Experts of a small language model.
Experts: 32 experts in each of 13 layers, 96 ReGLU neurons an expert, 4 picks a token, a shared expert of 128 neurons.
Below are experts of layer 7 (counted from 0) of a mixture-of-experts language model. Rows are named gate (a neuron's input weights, with its number), up (a neuron's input weights, with its number), down (a neuron's output weights, with its number) and show model dimensions 128-191. Each number is 128 + 32 x the weight over its row's rms, rounded and kept within 0 to 255.
Before each expert's rows: a language model's description of what the expert responds to; "comes after" lists some tokens at least twice as common just before its tokens as in all text. This comes from a sample of Wikipedia text that the model never trained on. Tokens count by the router's weight.

# expert 11
Clause-final punctuation and quotes. Closing quotes and punctuation ending quoted speech or a sentence, such as ," before said, periods, line breaks, and subordinators while, although, as.
comes after: ".", "\n", " ==", "\"", "==", " However"
gate1 [144 177 106 154  86  80  96 150 151  94  88 144 109 122 104 120 118 134 162  37 183 171 139  90 114 112 121 147  70 210 162 123 144 144 105 144 120  95 112 112 109 116  74  91  59  90 132 140 169 157 139 116 156  78 182 134 105 126 111 105 156 189  92 102]
up1 [118 175 170 117 112  67  96 149  82 107 117  94 108  99 121 111 146 145 121 152 179 107 186 156 108 159 164 152 100 168 176 150 162 150 138 117  79 121 145 138  77 130 164  83 100 119 190 143 109 125 190 110 143 122 152  38 152 133 139 186 130 139 145 165]
down1 [ 97 176  84 184 134 103 165 130 105 106 188 179  91 109  92  92  90  63 133 153 171 147 104  66 151  44 121 122 114 183  64 152 121 161 160 200 129 142 109 155 123 118 103 121 130  82 140  87 105 145 175 141 124 162 107 108 140 148 166 148  98 166 160 132]

# expert 4
Quantifiers and determiners. Quantity words and articles opening a phrase after a comma, of or and, such as some, many, most, several, the, a.
comes after: ",", " and", " of", " by", " (", " to"
gate1 [154 187 113 126  92  73 127  97 130  92 134 161 108 163 153 159  75 152 183  97 122 128 108  86 129 105 180 144  89 155 134 117 138 114 121 178 145 116 131 130 129  89 132  62  79 127  90  85 112 140 217 107 149  99 129 153 161 172  76 145  74 126 107 103]
up1 [101  88 134 116  89 108 115 138 147 151 144 141 119 133 174 111 112  59 157 132 103 155 121  74  94 219 144 119  83 105 159 168 145  70 114 111  88 173 117 145 111 170 140 105 106 103 158 133 147 158 138 106 105 117 129 108 116 130 128 153 118 167 123 110]
down1 [168 154 121 101 182 107 136 146 146 146  76 155 178 111 175  79 112 189 111 103 177  93  80 145 144  92  69  99  99 149 167 119 149 126 176 157 165 147 101 109 131  97 185 175 117  97 156 136 127 172 109 132  77 122 188  71 165 108 165 154  93 151 141 110]

# expert 3
Year-range dashes, pronoun starts. En dashes between years in life spans (1796–1858), digits after year ranges, and sentence-opening pronouns like She, It, There.
comes after: " in", ",", ".", " and", " (", "–"
gate1 [120 151 102 147  72 128 135 127 144  95 114 141  81 128 182 159  74 124 167 137  82 163 136 100 139  77 164 162  54 124 179 161 140 110 132 127 109 118 176 144 145 112 106 156 125 154 103  79 140 166 123 110 157 117 132 158 111 150 117 109  94 148 103 120]
up1 [161 169 115 140 143 128  81 124  67 178 118 123 157 153 156 146  97  98 119 112  60  97 133  87 176 179 155 120 126 181 178  44 124 114 113 118 162 122 166  55 146 114 107 136 118 121  36 185 188 160 147 146 194  87 176 167 118 142 105 113 119 120 173 106]
down1 [161 100 118  97 131 175  98 118  81 141  81 129 166  86 111 162  73 108 101 127 100 113 147 147 162 121 136  92 138 130 123 206 153  92 152 152 114 168 187  97 142 176  96 141 127 147  53 137  84  96  92  97 149 119  74 157 174 209 134 130 186 147  77 103]

# expert 7
Possessives, numbers, adjectives. Words after the or a before a noun: possessives, ordinals, numbers and size adjectives such as his, first, two, small, plus -less suffixes.
comes after: " the", " a", "-", "'", " of", " was"
gate1 [167 159 107 168 175  96 192 149 143 147 115 117 143 143 109 165  84 165 161  86 138 164 173 113 164  87 162 187 146 134 147 206 127  99 110 168 125  89 174 207 196 121 120 117 152 125 148 113 126 138 158  92 160  75 109 100 136 147 139 129 102 190 122 124]
up1 [187 148 109 150  93  72  80 172 181 154 148 183 145 157 126 108 120 114 150  72 115 117 134  81 168 101 123 178  98 164 143 164 155 152  69 164 171 137 185 192 119 135 108  75  94 105 120 107  84 118  70 104 121 165 178  94 147 112  74 180 146 137  95 127]
down1 [ 79 162  63  81 143  92 138 114 149 152 110 117  98 121 112 140 162  79 148 169 131 192 131 150  98 118 158 107  85 152  86 104 201 162  84 114 118 135 106  91 125 119 105  63 180 149 105 180 178 144 185 151 123 137 102  62 165 124 129 158  93 169 122  66]

# expert 25
Spaces before numbers. Bare space tokens, mostly before digits in dates and table values, plus hyphens, dashes and rare symbols like ^ or /.
comes after: " |", " ", "|", ":", ";", " a"
gate5 [151 150  72 161 149 105 159 181 106  91 104 138  81  96 116 135 127  95 170  89 118 182 160  84 109 131 156 139 123 199 128  75 138 100  75 162 127 100 120 163 210  78  80 155 137 106 154 131 128 166 137 132 154  87 144 132 154 122 102 144 121 147 136 147]
up5 [123 171  97 187  78 106 136 138 133 142 144 127 111 171 138 152 117 144 124  84 129 135  76 112 113 138 145 151  60 136 176 147 167 113 136 132 113  63 165 149  84 127  88 140  71  97  93 146  91 141 121 116 118  93 212 158  98 131 124 141 112 148 145 159]
down5 [127 106 110 166 136 169 139  83  88  94 172 188  94 125  98 172 102 173 173 146 122 105 151  87  62  73 129 121  87 172 122  80  80  66 122 151  46  99 150  98 139 115 162 105  41 119 148 119  89 123 135 152 140 133  94 110 130 136  92  51 116  81 130 124]

# expert 20
Spaces, pronouns and auxiliaries. Bare space tokens before numbers in tables, subject pronouns after As (she, he, they), and auxiliaries or connectives like had, would, However.
comes after: " |", ".", "|", ",", " that", ":"
gate1 [139 146 111 142 134  94 134 191 145 127 125 194  98  75 133 163  95 145 184  97 143 162 127  70 183  59 177 152  76 159 120 172 131  92 118 146 157 123 163 116 147 112  95 165 112 158 153 133 132 156 120 131 176 107 177 184 130 174 116 126 145 187  64 125]
up1 [124 113 186  77 198  92 156 142 132 145  80  95  83 131 122 100 177  80  96 171 130 105 118 140 108 136 107 117 180  63 114 117  73 142 156 146 175 167 158 107 110 158 147 110 125  76 203 165  86  56  78 133 128 172 145 104  62 136 173 115 116 149 145 150]
down1 [110  66 142  91 141 172 134  82 169 111 100 119 137 120 149 122 147 155 111 140 123 116  99 134 147  95 159 171 121 159  93 107 170 124 222 127  60 111  72 118 133 156 160 135 171  98 118  25  89 135 201 134 139  97  76 115 152 104 156 152 120  76 217 145]

# expert 10
Years and country names. Digits inside years and figures, especially census years like 2020 or 2011, plus country names such as Canada, England, India, and this.
comes after: "0", "9", "2", "1", " the", "8"
gate0 [178 122 110 142 146 125 118 161 143 124 104 143 107  56 143 150  74 124 105 115 136 144 179  70 182  97 133 175 120 182 155 119 131 105  86 149 144 105 130 134 160  83  90 154 148 159 113 156 101 156 109 139 124 158 169  92 122 122 161 150  84 183  77 115]
up0 [173 123 121 189 127 104 145 107 124 180 111 151 142 134 130 182  79 131 134  70 157 161  69 171 146 148 152  84 142 173  88 185 133  75 110 115 126 145  76 181 156  92 158 141 156 118 145 124 116 118  86 128 103 159 111  76 182 131 101 109 117 142 103 104]
down0 [103  68  88  89 140 187  76 168 150 133 126 135  94 173 141 134 162 110 120 112 113  93 109 124 118 101 133 144 183  97 137  82 182 143 103 134 127 132 118 104  82 171 149 109 100 114  57  76 113  58 118 177 140 153  98 182  65 142 122 122  91 128 153 126]

# expert 6
Articles, commas, digits. Common function tokens like the, and, his, my and commas, plus digits inside dates and years, often after of.
comes after: "1", "2", "9", "0", " of", "8"
gate0 [135 149 115 177 140  98 119 168 133  84 113 131 120 112 158 175  76 113 135  84 115 186 144 106 186 145 155 177 101 139 163 187 140 113 100 140 120  66 124 131 102  91 114 114 151 135 120  73 168 141 124  95 137 131  97 128 144 159  97 123  97 154 122  90]
up0 [112  84 124 118  94 180  88 148 145  47 118 127 208 130 118  99 153 151  88 175 141 115 137 119 234 149 107 114 144 153 135 149 130 142 124  97 155 135  60 108 138 117 119 151  97 170 127  32 152  75  84 183  85 137  73 143 105 210 103 117 112 127 143 140]
down0 [149 169 132 128 153 176 104 100 172  98 103 114 176  89 165 146 154  97  98 170 126 162  94 145  80 159 109 130  90  95 144  98 113 103 101 166  91 105  93  98  89 140  90 120  83  79 112 111 147 130 102 164 161 116 166  90  77 136 113 180 100  95  90 104]

# expert 22
Proper-name pieces. Words in names and titles, such as East, Royal, Army, "of" in House of Representatives, -ate in Confederate, plus opening quotes and headings.
comes after: "\n", " of", "'", " \"", " —", "==="
gate1 [133 131 130 126 126 125 128 134 128 115 120 132 127 116 125 142 129 125 144 128 140 133 126 121 135 120 131 126 121 136 131 132 136 128 123 134 124 116 135 132 114 118 123 116 115 145 117 134 124 126 131 114 255 125 146 121 136 136 135 138 125 130 117 119]
up1 [140 133  96 143 111 152 151 117 133 147  53 153 104 105 107 154 118 123 148  75 162 168 139 117 179  81 160 139 130 165 135 121 172 122  92 147  75 115 112  76 136 104 141  85 172 183 117 158 113 151 181  83 255 120 132 167 154 131 125  97 145 145 155 112]
down1 [122 102 150 169 147 145 175 144 124 131 128 117 129 102  96 118 102 149  49 126 118 104  99 134 162  89 129  95 119  73 121 122 115 128 175  92 146 155 158  81 121 124  36 120  74 103 157 169 180 121 167 127 144  99 157 152  75 144 150 152 179 138 101 151]

# expert 0
Year and number digits. Digit tokens inside numbers, mostly the second digit of years like 2'0'14 or 19'7'0, plus number words like three.
comes after: " ", "1", "2", "9", "0", "8"
gate1 [144 169 136 143 117 100  88 146 104  98 130 147 117  70 149 155  81 157 146  94 150 151  91  73 168  81 156 175  81 191 132 121 192 132 116 143 143  87 144 150 164 113  84 116  92 173 125  69 137 128 156  82 178 103 139 161 137 155 129 162 115 177  89  82]
up1 [160 100 102 151 146  99 136 164  76 135 178 105 154 113  72 103 102 149  83 100 100 133 158 158 140 175 106 121 161 122 117 101 144 196  87 136 149 101  87 113 165 145 134  85  86 147 114 126 117 138 116 120  81 101 127 156  91 102 146 139 171  91 198 135]
down1 [143 169 134  95  62 113 137 150 157 105 135 184 102 114 131 138 125 138 146 142  52 162 191 142 161 123 158 143 150 148 113 153 130 114  93  48  98 137 114  46 131 105 136 107 184 137 130 145 103 170 153 121 146 195 138 150 126 126 163 124 141 149 156 150]

# expert 15
Spaces before numbers. Standalone space tokens before numbers or words in headings, tables and dates, plus prefixes like re, con, inter.
comes after: " |", "|", ":", ";", " in", "=="
gate1 [141 142 134 127 152  90 111 147 111  89 133 208  93 173  85 171  94 162 196 117 104 182 123  84 171  95 154 142 133 168 163 113 168 120 134 186 125 149 163  94 148 106 129 173 130 205 135  89 144 112 197 122 105 110 166 130 180 179  80 132 137 154 108  98]
up1 [100 112 185  74 163 156 131 120 183 159 127 156 181 159  56 114 131 136 133 159 100 101  90 128  69 166  94  84 181 129  66 144  83 181 153 118  98 145 118 152  83 185 154 129 128 139 104 153 159  61  97 130  81 149 118 128  88 127 142  75 175 102 126 101]
down1 [111  73 141 139 132 146 184  98 133 179 117  96 158 133 117 165 146 120  75 108 132 123 144 152  72 127  91 119 163 112 125 108 121 102 136 162 147 145 212 137 149 135 126 131 108 136 130 128 148 102 143 135 119  92 102 104 109 154 142   0 158 108 127 128]